Weights of a small mixture-of-experts language model, trained from scratch on English Wikipedia: 55M parameters, 64 xIELU neurons an expert.
Below are experts of layer 5 (counted from 0) of a mixture-of-experts language model. Rows are named router (the router's row for the expert), up (a neuron's input weights, with its number) and show model dimensions 128-191. Each number is 128 + 32 x the weight over its row's rms, rounded and kept within 0 to 255.
After each expert's rows: a language model's description of what the expert responds to. This comes from a sample of Wikipedia text that the model never trained on.

# expert 7
router [130 106 115 143  95 173 165 120  68 123 100  55 125 148  72 118 130 137 134 121 155  93  47 119  74 180 138  76 100 181 103 156 119 128 142  86 168 154 142 141 142  99 107 157 117 168  97  90 124  87  96 142  94 141 140 123 100 125 117 158  86  86 177 138]
up0 [ 63 100  85 136 145 113  72 171  97 126 110 202 125 132 104 130 187 132 147  81 131 159 147 151 132 179 105 164  98  63 130 165 144 118 127 107  90 160 138 113 137 179 185 137 163 127 103 109 157 161 109 152 107  75 152 127  89 117 165  86 150 141 125  91]
up1 [109 103  87 136 109  65 128 118 133  80  96 165 117  99 158  78 154  92 128 127 162 128 140 106 112 164  73 156 133  79 124 171 189 149 107 156 115 111 112 185 166 116 201 130  78 157  87 157 102 116 157 177 158  72 127 151 158 164 135 186 120 104 126 133]
Sentence subjects, mostly pronouns after a period or comma, plus was/is/has verbs and opening quotes, such as he, it, they, was.

# expert 20
router [122 169 119 118  99 126 156 119 119 103 134 163  86 203  87 122 130 123  83 156 185 110 146  72 109 127  65 127 134 117 168 122 135  85  92  93 156  78 104 149 125 175 118 165 123 103 118 120 136 147  94 129 103 127  80 128 142 114  97  93 196  82 113 101]
up0 [100 132 122 216 100 148  80 154 112 109 114  52 144 156 111 126 195  81 175  89 149 185 135 122  70  85 108 127 127 103 126 143 150 130 104 111 145 140 125 130 134 170 147 163 103  91 125  59  80 146 154  89 161 115 107 102 107 117 121 154 103  80 128 106]
up1 [150 165 127 138  82 139  67 183 104 137 144 148  86 152 177  86 131 120 159 111 189 127 114 125 120  94 120 173 146 176 128 165 136 152 136 119 115 108 130 159  81 143  91 169 134 119 139 142 139 128 148  94 125 151 109 109 148  99 154 124 189  55  83  57]
Opening or inner pieces of non-English names (Al, Ka, Ni, Stjepan) and LaTeX math symbols like subscript _, caret ^, backslash.

# expert 34
router [ 98  65 173 118  28 118  92 111 152 119 154  58 190 183 107 127 126 115 129 158 164 144 122 139  80 166  83 134  99 178 209 125 143 118  86  94 108  89 137 144 135 110 167 126  93 134 177 171 136  94 134 168 137 115  91 156 132  78 178 142 162 129 140 133]
up0 [123 158 142  97 136 163  72 111 172 125  97 101  77 111 101  84  90 142 137 132  75 161  92 154 131 118 148 101 126 183 140 184 109 108  92 170 139 120 120 153 113  99 157 104 157 127 145 119 129 128 142 105 132 172 161  78 131 126 149 198 158 114 149 109]
up1 [124  95 179  75 122 107 118 116 116 128 126 125  85 148  70  89 127 143 142 114 165 127 149 142 123 152  80  83 158 114 142  90 129 103 107 129 159 114 129 148 161 145 100 169 164 116 120 143 101 147 122  90 164 162 124 121 153  84 150 153 122 139 150  83]
Middle pieces of foreign words and names, mostly South Asian, Turkic and Slavic, such as chan, wal, kar, iya, yev, Khan.

# expert 45
router [159 115  86 112 163 174 174 123  56 114 149 114 158 116 116 136 151  91 130 110 104 117 153  54 161 179 175 113 116 112 137 148 119  86 159 145 114 135 152 150 134 149 129 129  84  98  95 101 121 120  97 159 169 150 146  85 110 127 100 130 147  93 115 153]
up0 [113 130 148 171 166 125 143 108 185  78 141 130 142 218 132 153  86  99  90 115  99 134 119 115 141 124 137 165 114 107 170 142 128  75 146 121 129 148 152  84 119 133 148 119 133  78 169 134 208 169 117 173 115 177  99 148 129 130  96 178 153 110 128 191]
up1 [105 188 185  71 151 130 144 135 138 166 129 143 108  76 135 143  86 104 130 144  95  99 133 142 171 165 114 144 140 130 131  92 194  85  82  85 112  96 154 145 114  97 123 137 132 152 144 170 147 107 169 102 120  98 139 148 137 156 143 106 145 212  80 119]
Digits and numbers in model designations, scores, page numbers and counts, such as ER-27, A-11, KC-130, 79–57.

# expert 14
router [108 129 157 106 145 108 122 141 141 162 102 194 145 156 134 135 106 103 165 139 162 126  89 153 135 113 140 176 136 123 170 150 105 184 115  96 170 153 153 147  97 143 105 170  78 160 125 133 145 198 124  92 110 124 145 136 182  78  76 124 158 103 130 145]
up0 [130 108 185 154 180 131 155 144 114 122 137 168 108 124 135 153 129 160 152 153 116  62 133 117 129  76 145 122 134 200 175  97 129 105 193  80 141 140 119 147 134  86 134 140  96 133 161 159 145  82 125 141 114  76 101 102 151 111  87 133  95 145 135 138]
up1 [113 140 119 154 127 160 133 137 107 162 138 122 140  91 166 173 175 138 163 157 113  96  93  78  79 126 155 137 141 157 177 164 153 114 175  98 106  91 108 118 137 170 103 116 113  90  62 113 149 117  97 187  78 142  77 130 102 154 130  96  94 140 114 112]
Commas and and, plus clause linkers and participles like located, based, while, but, including, used, that open modifying phrases.

# expert 24
router [143 161 125 116 155 113 128  82  91 177 108  93 168 129 164 159 140  84  85 102 132  67 144 133 100 164 206 170 102  92  90 154 142 134  86 177  98 135 118 119 115 166 119 114 119 110 154 168  70 150  99 102 177 125  85  86 176 124 135 208 130  94 180 116]
up0 [108  78 103 147  95  96 138  73 145 124 121  88 194 160  88 133 145 119 124 175  87 161 113  54 129 148 152 101 121  70 156 140 140 115 175 122 108 109 118 150 121  71  77  72 144 153 132 173 121  96 168  91 123 103 101  98 163 133 136 180 160 183 160 112]
up1 [126 184 131 112 114 117  53 133 160  59 140 125 150 110 132 109 202  98 133  97 192 131 121 164 141  92 142 142 115 177 132  76 141 132 127 100 154 147 192  90  81 183 164 110 130  99 135 151 176 156 148 103 180 161 101 139 119  95 107 146  95 145 132 147]
Articles and adjectives in short biography and film leads, such as a, former, American, British-born, and before occupation nouns like politician.

# expert 29
router [118 118 174  68 153  81 125 149 139 146 176 127 131 178 109 190 100 152  97 169 129 144 102  60 163  95 167 144  94 130 143 147 125 140 104 116 124 167 112 126  86 118 124 120 104 155 141  99 181 110 151 139 127 119 174 110  71  96 151 105 148 117  92 125]
up0 [145 128  70 117 159 153 118 137 114  80 156 144 144 116  85 122 131 156 156  96 169 190 149 179 174 163 144  58 101 125 128 158 137 102 121  80 153  52  97 167 133  88  91 101  92 162 119 189  91  87  95 138 189 116 133 174 131 120 137 147 128 112 131 100]
up1 [151 144 100 120 136 142 126 152 130  88  85 113 131 118 184 120 115 173 134 133 101  67  78 103 104 150 136 151 146  89 115 108 134 102 169 128 122 203 131  81 117 172 128 115 143  79 132 129  90 132 165 114 132 157 169 121 200 142 153  96 165 160 109  51]
Word pieces in French, Spanish, Italian, German and other non-English names and titles, such as orches-tre, part-e, Novak D-jokovic.

# expert 26
router [155 136  47 105  92 159 124 154 142 125  86 132 139 140 106 135 167  96 106 121 163  84 171 154 141 162  96 124 163 135 101  87 106 142 156  64 122 151 168 102 135 121  98 147 134 146 110 106  95 148  96 100 101 162 132 128 128 135 173 141 167 164 111 129]
up0 [132 147 164 113 175 131 139 119 144 216 180 113  83 163  97 186 180 115 151  92 153 118 124 159 108 167 195 136 135 105 145 132 160 147 148 163 157 103 141 197  68 138 159 136  91  86 136 116 106 135 132 125  88 153 166 170 123 134 194 164 125  79  92 114]
up1 [132 147 115 159 131 146 156 126 156 109 178  58 134 140 151 134 189 114 134 118 106 227 128 127 153 131 168  91 141 127 131 160  76 125 130 106  86  79  89 163  99  77 134 102 104  55 147  72  95  75 139 134 144 132  92 113 142 130 128 130 109 159 168 141]
Pipes, colons, slashes and periods between numbers in tables and track lists, plus unit words after numbers like ft, km, minutes.

# expert 52
router [ 75 154 153 146  89  90 143 110  93 120 143 160 127 162  77 133 153 187 113 132 145 111 126  85 166  80 153  73  97 139  91 160 101 110 178 121 110 151 102  90 148 116 188 111 153  80 143  77 111  72 168 141 147 135  82 189 115 142 142 162 134 118 176 114]
up0 [116 120 140 134  85  88 109 150 123  32 164 142 169 185 136 159 131 149 151 169 119 113  80 124  98 128 155 146  87 177 178 113  82 139 135 155 148 124  97  67 103 198  67 112 110 128  62 161 161 148  96 121 108 147 141 141  34 143 153 141 121 141  37 162]
up1 [ 82 191  92 156  99 111 173 157 170  99 125 138 140 118  87 155 127 164 124  78 111 142 137  93 152 153 121  96  70  86 158 112 125 139  88  87 116 164 137 163 127 109 196 138 115 149 148  95 117 125 151 206 103 148 157 145 126 137 118 113 150 125 106  91]
Line breaks after captions, section titles and infobox entries, plus heading markers == and === and words like before, instead.

# expert 59
router [108 149 134 177  97 151 136 171 110 122  66 139 124 115 108  98 109  92 105  93 100 127  99 102 137 150 167 128 120 113 137 170 156 144 133 119 167 176 118 155  66 131 101 126 144 142 105 129 160 121  70  99 107 136 125 206 119  95  95 132 104  91 130 144]
up0 [ 91  96 140 164  83  99 159 148 140 138  90 122 125 140 144 150 121 104 151  39 105 134 143 117 121  98 111  80 118 116 152 108 159  57 143 133 112 104 128 136 107 113 189  74 136 102 182 126 113 131  94 139 126 168 155 120 100 159  81 166 139 119  77 190]
up1 [141  94 157 138 107  74 112 185 196  81 108  72 117  97 105  62 156 101  77 105 112 152 109 140 121 124 107 142 166 153 157  76 194 143 106 103  94 124 100 101 103  71 154 154 187 139  84 106 139 115  76 134  86 101  88 161  83 109 123 115 148 130  46  97]
Commas, periods, closing parentheses and quotes, plus clause-linking words like which, who, but, and, where sentences or clauses break.

# expert 0
router [149 127 138 143  71 107 153 125  84 147 141  95 143 181 146 135 139 126 123 129  88 100 136 134 123 110 159 161 149 107 119 149 147 123  79 126  91 152 121 139 137 157 138 148 123 113 200 142 122 160 153 102 120 116 108 125 151  87 185  75 173 171  75 145]
up0 [131 107 127 154  81 160 166 124 121 144  95  70  74 153  76 102  59  98 155 117 141 149 127 120  89 154 113  94 129 179 167 149 166 165 104 116 142  91 159 146  80  83 160 178  95 108 139 136 156  93 107 138 115 135 136 145 163 123 114  82 156  84 124 114]
up1 [150 192 122 105 123 155 115 147 101  78 113  92 161 128 152  84 164 145 146  74 176 213 146 128 135 154 115 128  61 159  93 141 129 170 187 100 123 180 118  71 104 124 135 161  85  98 158 107 163  90 163 162  98 162 114 219 131 150 123 103  72 104 107 161]
Determiners like the, a, this and ordinal suffixes (45th, 50th), plus row-ending line breaks in results tables.

# expert 54
router [141 162 130 136  80  90 110 166  92 121  91 166  69 144 120 122 113 118 115 136  99 132 142 144 132  31 135 129 165  97  88 102 104 149 125 128 170 137 166 133 136 107 134 145 119 153 102  90 120 120 139 157 122 133  91  98 149  87  83  75 194 129  76 115]
up0 [210 165 130 120 118 136 154 139  98 155 130 102 105  91 113  81  68 111 139 123 132 127 152 140  94 177 127  95 124 123 155 122  80 134  90 124 112 123 109  93 106 133  49  95 122 131 115  88 155 130  80 116 138 137 174  96 113  92 158 134 136 101  76 151]
up1 [149 159 178 144 132 126 163 142 140  97  95 137 130 202 189 164  93 131 152  68 137 130  80 137 160 128  53 169 130 136 153 121  65 117 138 173  95 147 149  67 112 131 109 107 119 101 136 166 148 110 139 164 116 176 116 151 157 112 112 110 131  88 136 120]
Past participles and particles after was, were, be, like released, based, located, carried out, launched by.

# expert 39
router [143 141  69 172 102 175 174 165 150 100 106 116 134 134 134 123 138 154 179 161 143 109 137  58 162 116 181 101 121 111  87 113 106 110  87 109  89 177 169 169 150 137 164 154 132  99 153 174 177  43 132 151  62 161 170 165 142  98 102 197 106 157 167  96]
up0 [138 156 118 137 194 120 135 111  85 120 117  86 101 147 186 123 140 162 127 109  20 131 158 132 140  86 163 128  42  99 140 142 125  78 126 164 116 141  81 140 127 151 154 159 114 168 129 151 146  95  93 150  67 119 157 145  80 125 109 128 116  93 103 120]
up1 [211  81  97 180 124 117 143 131  96 112 113 162 112 152  97 152 149 131 151 177 123  95 169 103 148  56 185 125 159  89 143 114 143  90 149 155 152 133 107 123 210 143  93 122 125 148 135 155 160 146 182 144 113 130 152 150  81 146 148 111 103 150 195  79]
Pipe separators between cells in election results and stats tables, and line breaks ending infobox or bibliography lines.

# expert 42
router [ 92  91 159 143 163 115 130 141 123 156 137 139 154 140 192  91 152 147  87 127 144 139 108 169 165 101 134 143 102 116 110 132 185 143 155 123  97  73 152 140 112 175 144 198 104 175 131  81 122 161 141 183 120  87 137 154 162 161 126 151 150 200  97  73]
up0 [128 103 144 162 120 110 123 111 181 145 104 144 134  64  82  86 148 126 125 159 125 180 106 149 109 109 100 156 100 129 149 109 102 136 111 123 130  99  68 142 110 134 166 169 165 121 132 165 124 128 118 111 156 121 163  41  70 145  81 126  86 172 147  95]
up1 [112 162  75 141  93 123 117 155 133  77 169 128 107 162 168  71 156 198 162 172  84 179 119 146 139 109 131 186 141  97 157  67  99 118 104 118 167  86 205 159 135  95 186 125 169 115 171 142  40 145 138 156 142 135 110 133 167  80  83 137 130 188  99 162]
Action verbs and verb stems or suffixes after to, he, and: worked, using, teach, believe, misesti-mate, learning.

# expert 11
router [180 135  59 131 129  75  92  88 129 107 151 136 152 116 129 142 155  90 152 157 121 110 193 131  82 139 153 123 132  62 171 100 155 151 134 183  80 137 104 130 120 125 148 127 113 191 126 128 135 128 110  43 100 151 227  64 105  98 117 126 138 115 155 132]
up0 [116 112  88 149 136 132 128 171  89 106 208 131 104 119 145  42 131 125 115 128 164 148  95 132 102  70 132 118  97  82  90 158 104 144 107 154 113 162 161  75 131  62 160 139 119 135 106 134 158 176 147 116 114  99 121 155 188 172 113 152 130 146 124  80]
up1 [129 105 140 146  74 121 130 116 167 125 133 143  66 123 116 148  97 117  89  62  72 122 166 135 114 179 113 145 140 193  42 136 158  67 124  52 155 133  99  72 127  79 107  98 153 109 127 103  78 128  99  90 181 102 156 117  97 185 109 136 167  68 121 134]
Entries inside pipe-separated or semicolon-separated tables, such as numbers, country codes, US states and names, like USA, CZE, 1992.

# expert 58
router [200 111  27 141 104 164  61 141 121  81  80 175 117 164 102  79 167 185 124 149 120 108 130 132 145 168 109 120 114 145 121 154 149 101 122 215 108 133 103 121 162 192 103 152  80 153 130 162  88 135 110  80 122 153 171  84 163 113 101 129  86 142 120 191]
up0 [150 158 124 111 110 140 110  89 171 140 146 139 114 106 150 150 138  91 108 112  88 132 103 165  74 146 108 117 137 108 179  81 154 152 144 105 127 155 123  69 122 101 124  98 128 140 114 187 102 111 167  54 107 150 108 120  80 183 139 135  87 103 124 169]
up1 [123 162 125 118 118 147 101 165 218 100 133 132 124 103  58 156 158 144 135 141 160 143 127 177 111 115  69 162  61 133  96 158  86 106 184 150 182 119 114 159 145 173 148 105 172 123 129 101 170 107 109 161 105 137  98 149  34 153 189  91  90 137 138 112]
Numbers and short entries inside table cells, such as temperatures, scores, vote counts and dashes, and headers like Votes, %, Notes.

# expert 36
router [180 151 118  78 105  90  98 135 133 150 151 132 112 177 153  92 121  76 169 166 106 140 139 134 131 141 163 192 140  70 139 163 120 103 141  81 159 159 152 136 110 153  84 133 111  57 123  66  74 119  92  99 102 134  79  79 121 100 160 102 117 123 172 132]
up0 [ 86 113 117 140 114 110 165 124 113 137  97 118  75 119 112 160 126  82 101 126 113 117 180 113  81  93 118 156 110 104 123 111 165 120  95 103 132 111  74 107 150 135 149 151 134 156 124 149 142  45  98 138 136 131 124  64 101  88  83 187 161 147 139 102]
up1 [145 121 140 129 190 104 180 130 108 165 186  94 125 132  82 181 170 125 144  50 118 129 183  93 124 151 136 122  72 155 180  87 143 111 153 129 141 153 120 138 130 164 161 113 140 128  85 142 130 137 153 112 120 117  87 201 122 101 125 106 180  65 115  64]
Month names, season spans like –19, and thousands groups of vote counts (27,568) in sports and election tables.

# expert 44
router [183 102  89 128 140 176 181 183 118 177 131 130 131 100 158 175  73  76 130 146 106 108 120 116 131 137 162 146 137 145 133 126 111 179 130 109 126 115 137 145  86 132  82 179 137  77 126 134 120  55  75  58 157 146 175 192 115 100 120 127  92 112 121 146]
up0 [120 159 127 138  74 117 126 133 188 112 170 125 137 154 111 128 177 132  89 114 169 101  97 100 106  91 141 142 112 180 161  97  90  96 153 150 181 106 191  68 103 167 126 120 192 142 100 143 126 106 108 118 149  74 145 122 113 136 105 162 118 126  98 141]
up1 [152  97 120 149 127 161 152 159 148 150  72 138  93 196 131  88 112 107 146 118 126 197  80  90 142 179 141 121 154 144 159 176 109 145 156 162 120 106 117 131 172 140 120  88 122  56 119 131 125  93 130  80 161 162 120 152 137 154 122 159 152  92  77  88]
Sentence-final periods, closing quote or parenthesis plus period, colons and semicolons, and pipes ending table cells.

# expert 30
router [ 62 139 136 153  93 132 111 163  96 135 159 173 132 114  67  94  72  53 148 143 158  66 149 121  84 154 123 134 172 163 138 194 153 119 239 144 118 196 151 200 176 136 154  79 101  93 108 139 118 101 106 166 161 187 129 159 163  93 104  82 102 124 157 115]
up0 [105 115 117 157 112 168 134 148 113 131  88 110 126 110  93 126  94 110 187 170 130 157 136 115 136 123 154 164  84 205 125 105 144 181  91 148 121 154 126  90 127 151 123 130 129 152 133 111 130 117 160 121 151 183 100  65 110 104  73 108 143 165 109 189]
up1 [112 127 124  81 113 183 167 147 119  95 136  98  70 173 209 120 137 118 177 147 156 134 137 121 164 154 136 111  97 112  97 139 158 115 158 120  46 162 110 151 155 207 167 133 134 141  82 117 137 118  83 119 152 121 107  85 161 102 112 106 182 155 153 146]
Pipe separators in table header rows, list-item dashes and slashes, plus words in headings and titles like List, Football, Regiment.

# expert 31
router [118 107 134 130  76 137 159  77 116 114  90 121 117 163 156 117 164 153  89 157 138 144 115 188 109  80 118 119 124 130 129  96 163 166 149 119 141  96 148 101 157 158  98 183 110 153 141 121 124 138 134 148 151 117 136 154 102 150 151 153 140 186  70 122]
up0 [180 108 154 169 153 169  83 157  73 173 129 107  60 203 153 136 124 149 126 134 103 127 149 116 111 137 114 111 106 128 110  72 116 133 149  94 166 136 185 117 140 179  84 102 135 136 124 143  95 141 144 109 125 126 129 181  87 164 127  78 107 117 100 114]
up1 [140 100 183 167 116 127  91 155  74 109 137  92 146 185 146 173 124 160 104 177 127 128 118  91  99  98 107 105 127 112 180 136 150 131 131 114 126 107 121 169 121 165 104 127 154 134 119  81 168 113 157 109 147 116 130 180 117 141 155 200 147 114 115  97]
Action verbs and endings like -s, -ing, -ed after a subject in biographies or plots, such as won, received, declared, expressing.

# expert 49
router [167 147 114 135 127 112 117  70 143 139  91 153 112  99 162 182 129  80 112 166 144  80 146 195 124 154 126 157 139 113 179 124 146 169 115  96 110 121 151  76 152 108 117 151 142 144  87 176 125 124 164 115 106  78 123 111 184  91 130 139 151 116 127  72]
up0 [110 147 149 157 144 168 119 150 174  66 127 101 135 210 128 168 122 139 101  68 126 114 108 170 145 135 110 151 141 172 173  88  96 199 138 180 123 181 106 131 112 120 150 179 112 151 152  63 135  73 144 188 184 160 192 141 109 132 136 131 145 179  88 128]
up1 [182 179 158 159 167 126 168 153 122 115 140  66 141 121 118 137  63 143 135  61 140 108  97 111 181 129 133 109 125 108 131 128  44 198 154  90 136 173 126 134 145  88 135 134  96 155 108  85  77 129 137 179 135 140 101 131 149 141 125 122 102 160 121 176]
The copula opening a lead sentence after a title, and list separators, such as "X is a song", was a British-born, became.

# expert 3
router [141  91 159 137 133 129 127 103 121 143 106 123 181 122  84 178 104 124  78 151 132 134 100 141 105 140  93  94 156 156  86 172  80 102 149 122 167 139 110 181 136 108  83 115 144  77 130 126  70 122 114 121 120  94 137 227 135 153 156 161  72 120 156 179]
up0 [157 119 128 149 215 143 181  99 151  90 131 196 116  99 125 157  86 126 132  69 106  86 197 161 168 125 149 126 166 115 186 119 149 145 136 139 114 102 149  89 119 138 117  84  71 110 119 133 139 128 167  94 152 126 110 128 165 106 115  35 113 149 101 101]
up1 [104  68 127  83  69 124 168 116 149 120 111 124 104 117 194  85 116 154 156 110 109 167 144 145  81  85 186 129 110 163 177 132 110  79 178  91 117 110  97 150 122  71 140 140 124 137 112  97 116 221 147 164 116 156 128 111 145 141 126 128 117 149 124 131]
Line breaks ending table header rows or paragraphs, plus opening brackets, quotes, dashes and hyphens, as in self-determination, play-off, (2004.

# expert 63
router [166 200 125  83 130 147  70 176 151 133 125 175 180  99 143 121 155 110 163 148 110 112  99 145 157 139 130 128 171 169 170 121 139 168 161  84 145 107  97 128 142 135  78 133 162  50 119 157  96  86 163 113 185 155 137  96  83 111  96  77 121 106 163 155]
up0 [135 110 158  72 154 128  70 146 176 123 164 103 142  86 142 114 127 191 144 137 124 204 123  95 181 104 211 122 137 143 164  95 140 102 122  98 134 147 116 116 195 169 138  93 176 109  87 140 168  98 141 123 155 220 115 185 194 128 118 137 150 137 125 119]
up1 [149 155 189 126 114 102 149 103 169 132 177 141 131 140 115  59 159 106 122 123 120 157 117 120  70 149 146 115 139 117  96 110  92 147 194 161  65 132 107  74 107 125 138 117 129 129 152  92 134 153 161  92 131 139 163 125  96 164 138 111  94 116  84 108]
Month names in dates and the colons before release dates, birth or death dates, such as Released: April 8, January, December.

# expert 60
router [130 142 172 118 195 158 171  93 111  95 100  80 144  80 125 121 122 125 106 159 151 151  95 106 113  89 126 126  71 194 151 150  84 144 113 151 141 136 135 105 132 121 113  92 133 135  75 144 143 167 116 128  85 148 169 124 139 192 150 141  64  86 151 112]
up0 [125 136 104 111 134  75  70 108  83  80 154 163 110 149  80  99  61 127 208 146 119 127 109  66 101  95 131 122 145 112 121  95 115  79 130  90 139 178 145 102  99 136 109 108 230 137 118  74  80 112  87 114 143 114 161 138  77 171 189 137 102 138 115 115]
up1 [105  92 154 113 152 103 146 108 142 120 101 125 115  74  68 110 155 128 114 154 161 113 106 107  86  51 101 153 118 161 163 149  95 140 144 128 163 112 116  69 159 111  94  91 108  63 181 174 118 132 170 129 121 146 109 163  99  54 139 148 127 114 172  83]
Short letter pieces and syllables starting or inside foreign names and split words, such as O, Ka, Har, a in le-a-ve.

# expert 40
router [ 98  81  98 147 168 197  58 170 136 123 126 146 141 117 131  82  90 134 163  74 116 145 127 168 136 103 139 121 160 148 140 117 184 131 106 220 113 103 110  90 111 156 191 108 147 121 138 154 141 114 140 114 173 168 171 182 167 109  82  86 141 162 104 173]
up0 [136 144 142  89 142 147 135 139 104 115 101  95 144 165 198 163  96 144 164 152 201 121 128 126  50  72 163 110 137 147 133 110 135 134  97  77 131 140 171 103 121 139 123 117 154 153 167 151 128 134  83 189 143 144 103 149 153 180  75 149  79 135 118 144]
up1 [160 113 158  97  93 133 130 153 119  85 117 155 122 132 141 135 134 208  88 123 125 152 139 137 130  94  60 159 138  92 133 141  98 188  99 151 163  85 132 147 179 119 131 197 122 122 132 171 162 162 117 166 136 146 139  63 138 115 161  90 156  64  60 119]
Colons after infobox field labels (Time zone:, Format:, LC Class:), line-start dashes in credit lists, table pipes, and brand names like Windows, BBC.

# expert 46
router [ 83 130 138 116 110 133 178 143 118  93 102 105 154  77 105 168 171 136 209 139  89 117  79  93 164 157 135 160  68 118 153 139 120 194 168 111 144 170  98 129  90 179 147 139 147  94  90  68 114 136 110 130  90 169  71  76  84 145 156 120 111 146 111 140]
up0 [114 131  72 155 165 100 109 171 142 123 146 157 113 193 145 143 147 137 166 163 110 143 106 164 180 110  71 137 123 191 156 107 171 179  98  79  89  75  86 107 165 125 167 111 163  69  99 176 114  58 104 134 129 124 135 154 107 132 129 135 145 139 184 124]
up1 [130 143 158 104 183 137 115 108 134 150 208 105  79  95 177 127 123  92 150 119 132 134 114 147 144  90 103 154  81 196 138 151 127 172 175 119 181 133 101 106 105 127 136 135 137  97 133 119 171 143 105 145 118  82 167 111 143 175 160  55 123 102 117 173]
Lone capital letters in abbreviations and codes such as M.A.F.I.A., a.k.a., S.p.A., MF, and capitals starting split words like B(NSF).

# expert 37
router [116 111 113 139 122 111 148 165 140 116 138 139 135  90 114 162 103  93 145 170 181 118  98  88 109 168 109 115 120 191 117 134 117 136 165 144 165 171  92 172 183 118 109 113 100  60  70 144 134 121  62 164 135 153  89 131 114  88 127 202 103 137 111 130]
up0 [120  78  32 156 224  99 174 156 160 142 138 113 117 149 166  97 163  94 103 136 152 162 139 171 146  97 170  96  97 111  73 122  64  58 120 129 125 130  91 126  64 110 150 137  96 139  52 164 177 181 133 125 108 124 138 117  87 179 128 146 161  99 166 165]
up1 [127 100  88 210 131 119 136 126 136 148 106 100 148 190 181 133  63 194  88 118 108 134 105 193 150  98 167 113 153 144 150 147 113 137 176 184  97 132 121 151 113 159 114 110 100 167  96 124 155 172  66 118 128 144 197 142 122 139 136 130 131  88 158 109]
Line breaks, section markers, leading capitals and first pipes in wiki tables, such as Pos | Player, ===, |---|---|.

# expert 62
router [140  87 118 194 135 164 106 123 130 166 132 128  92 117 145 128 163 173 204 144 117 104 121 115 123 127 156  80  86 159 123  79 178 163 149 127 161 104  62 124 175 113 158 140 140 140  61 160 171 104 116 146 110  97 162  75 130 123 103  97 100 145  97 107]
up0 [171  96 127 113  94 160 171 152 148 119 120 187 184 144  89 146 168  46 127 150  84 128  64 140 110 103  71 104 160 155 170 132 120 138  93 111 131 128  90 141 138 119  87 136 116 112 129 124 147 144  85 172 120 168 117 149 119  75 151 128  96 161 131  76]
up1 [153  88 133 142  96  83 119 152 171 119 145 155  93 127 156 115  84 148 145 121 100 121 130 127 147 160 151 120 162 132 101 126 122 149 171 154 108 144 146 108 163 131 129  98  91  71 122 201 103  72  95 106 159 167 146 127 121 181 157 122 110  95 130 244]
Pronouns and verbs after subjects or to, such as him, it, they, would, served, and pipes starting numbered table rows.

# expert 53
router [112 136 161 186 125 111 125 140 159  76  89 142 147 184 147 105  96 199 151 182 127 133  93  96  97  99 103  96 165 195 115 133 162 145  99  68 132 134 149  92 117 122 161 119 107 142 142 146 133 125 208 160 113 109 106 102 140 147  94 129 149 168  77 177]
up0 [ 47 104 135  42  85 153 119 115  88 162  80  88 144 147 111 130 158 149 169 103  92 123 104 135 157 117 170 189 125 139 129 116 130 118 179 112 128 150  92  75 111 157 107 133 167 145 103 187 143 116 149 128 147 135 150  99 146 129  98 124  93 169 115 164]
up1 [161 177 121 129 153  92 121 183 133 140  93 133 125 158 186  68 111 156  84 172 142  99 104 131  87 116 128 107 182 144 149  81 168 116 128 113 138 170 147  60 178 100 125 168 128 102  90 144 159 113 202  76 156 136 118 130 117 101  78 110 121 140 122  73]
Roman numerals, capital letters and number pieces in designations and asteroid tables, such as Francis I, Oryon V3, 775430 beside MPC, JPL.

# expert 2
router [111 141 113 125 139 113 107 160 155 112  72  88 187 154  96 120  64  98  80  99  96 103 106 143 138 149 134  79 157  76  98 138 107  69 123  50 182 129 172 116 118 119 157 121 185 143  75 159  52 144 154 192 152 101  86 149 144 145 138 122  86  79 137 128]
up0 [114 119 135 156 138  88 164 164  72 144 163 147  81  72 138 150 115 157  88  90  72 147  82 142 150 165 125  73 152 109 112  82  55 192 186  74 135 152 126 169  77 112 135 138 114 153 146 170 153 150 128  78 118 122 119 134 130 142 121 111 166 181 134 120]
up1 [148 170 101  99 131 136  82 140 116  93 104 185 163  91 215 222 129 112 144 115 123 163 151 147  83  78  57 134 139 121 140 121  43  85  63 124 146 116 139  74 121 132 124 145 149 121  74 104 140 143  90 169 161 141  68 134 137 155 161 133 149 103 166  93]
Hyphens inside compounds after numbers or words (five-story, 17th-century, many-body), plus function words like that, what, because, most, un.

# expert 27
router [138 188 129  36 131 130 153 126 111 126 113 147 122 136 210 157 125 111  65 161  77 104  63  99 175 151 162 149 121 144 183  79  84 167  87  97 170 179 187  63 119 116 124 138 110 116  83  85 145 126 156 173 133  97 125  81 110 115 131  71 139 134  66 176]
up0 [115 129  58 132 142 123 184 134 119  77 132 159 156 117 124 148 109 151 143 144 164 112 100 199  94  74 103 159 133 119 125 137 112 158 106  56 126 112 139  71 115 173 123 160 114 121 118 154 102 155 138 115 138 138 129 143 177 108 116 100 148 156  66  92]
up1 [177 158 128 121 134 147 149 155 128 151 144 196  53 151 143  99 125 177 121 107 120 129 108 114 156 112 168 165  92 156 144 104 119 143 110 130  49  95 237 137 137 155 159 132 143 150 109 135 154  93 165 133 114 137 179 129 132 108 158 165 101  46 157 155]
Single capital letters and short abbreviation pieces in parentheses or lists, such as r., Reg., scr(apped), the F of Feb, aged.

# expert 32
router [164 112 166 118  83 118 153  91 129  90 129 112  96 104 106 151 112 154  95 142 103 135 118  97  88 154 108 117  64 140 174 153 121 113  91 131 219 154 136 130 139 153 132 149 111 165 175 131 101 125 128 133 131 135  86 104  99  89 145  87 147 111  51 136]
up0 [150 150 122 160 140 143 122 159 117 187 138 199  81 153 191 102 103 148 111 111 122 144 152  72  95 143  93  96 166 124 140 124 167 185 137 121 125 125 152 133 153 124 111 141  79 105  97  57 144  69 157 172  94 156 143 129 155  99 154 106 105 130 113 146]
up1 [106 172 132 137 165 139 114 185  26  98  65 175 176 154 117 133 170 195 142  68 143 128 175 117 143 126 132 114 130 116 158 122 172 192 136 133 161 156  96  83  88 149 149 126 137  75  87 166 149 119 140 137 121 119  84  67 153 123 152  85  89 183  96  61]
Inner syllables of Asian and other non-English names, especially Indian, Thai, Korean, Indonesian ones, such as ya, uk, ung, Kashyap.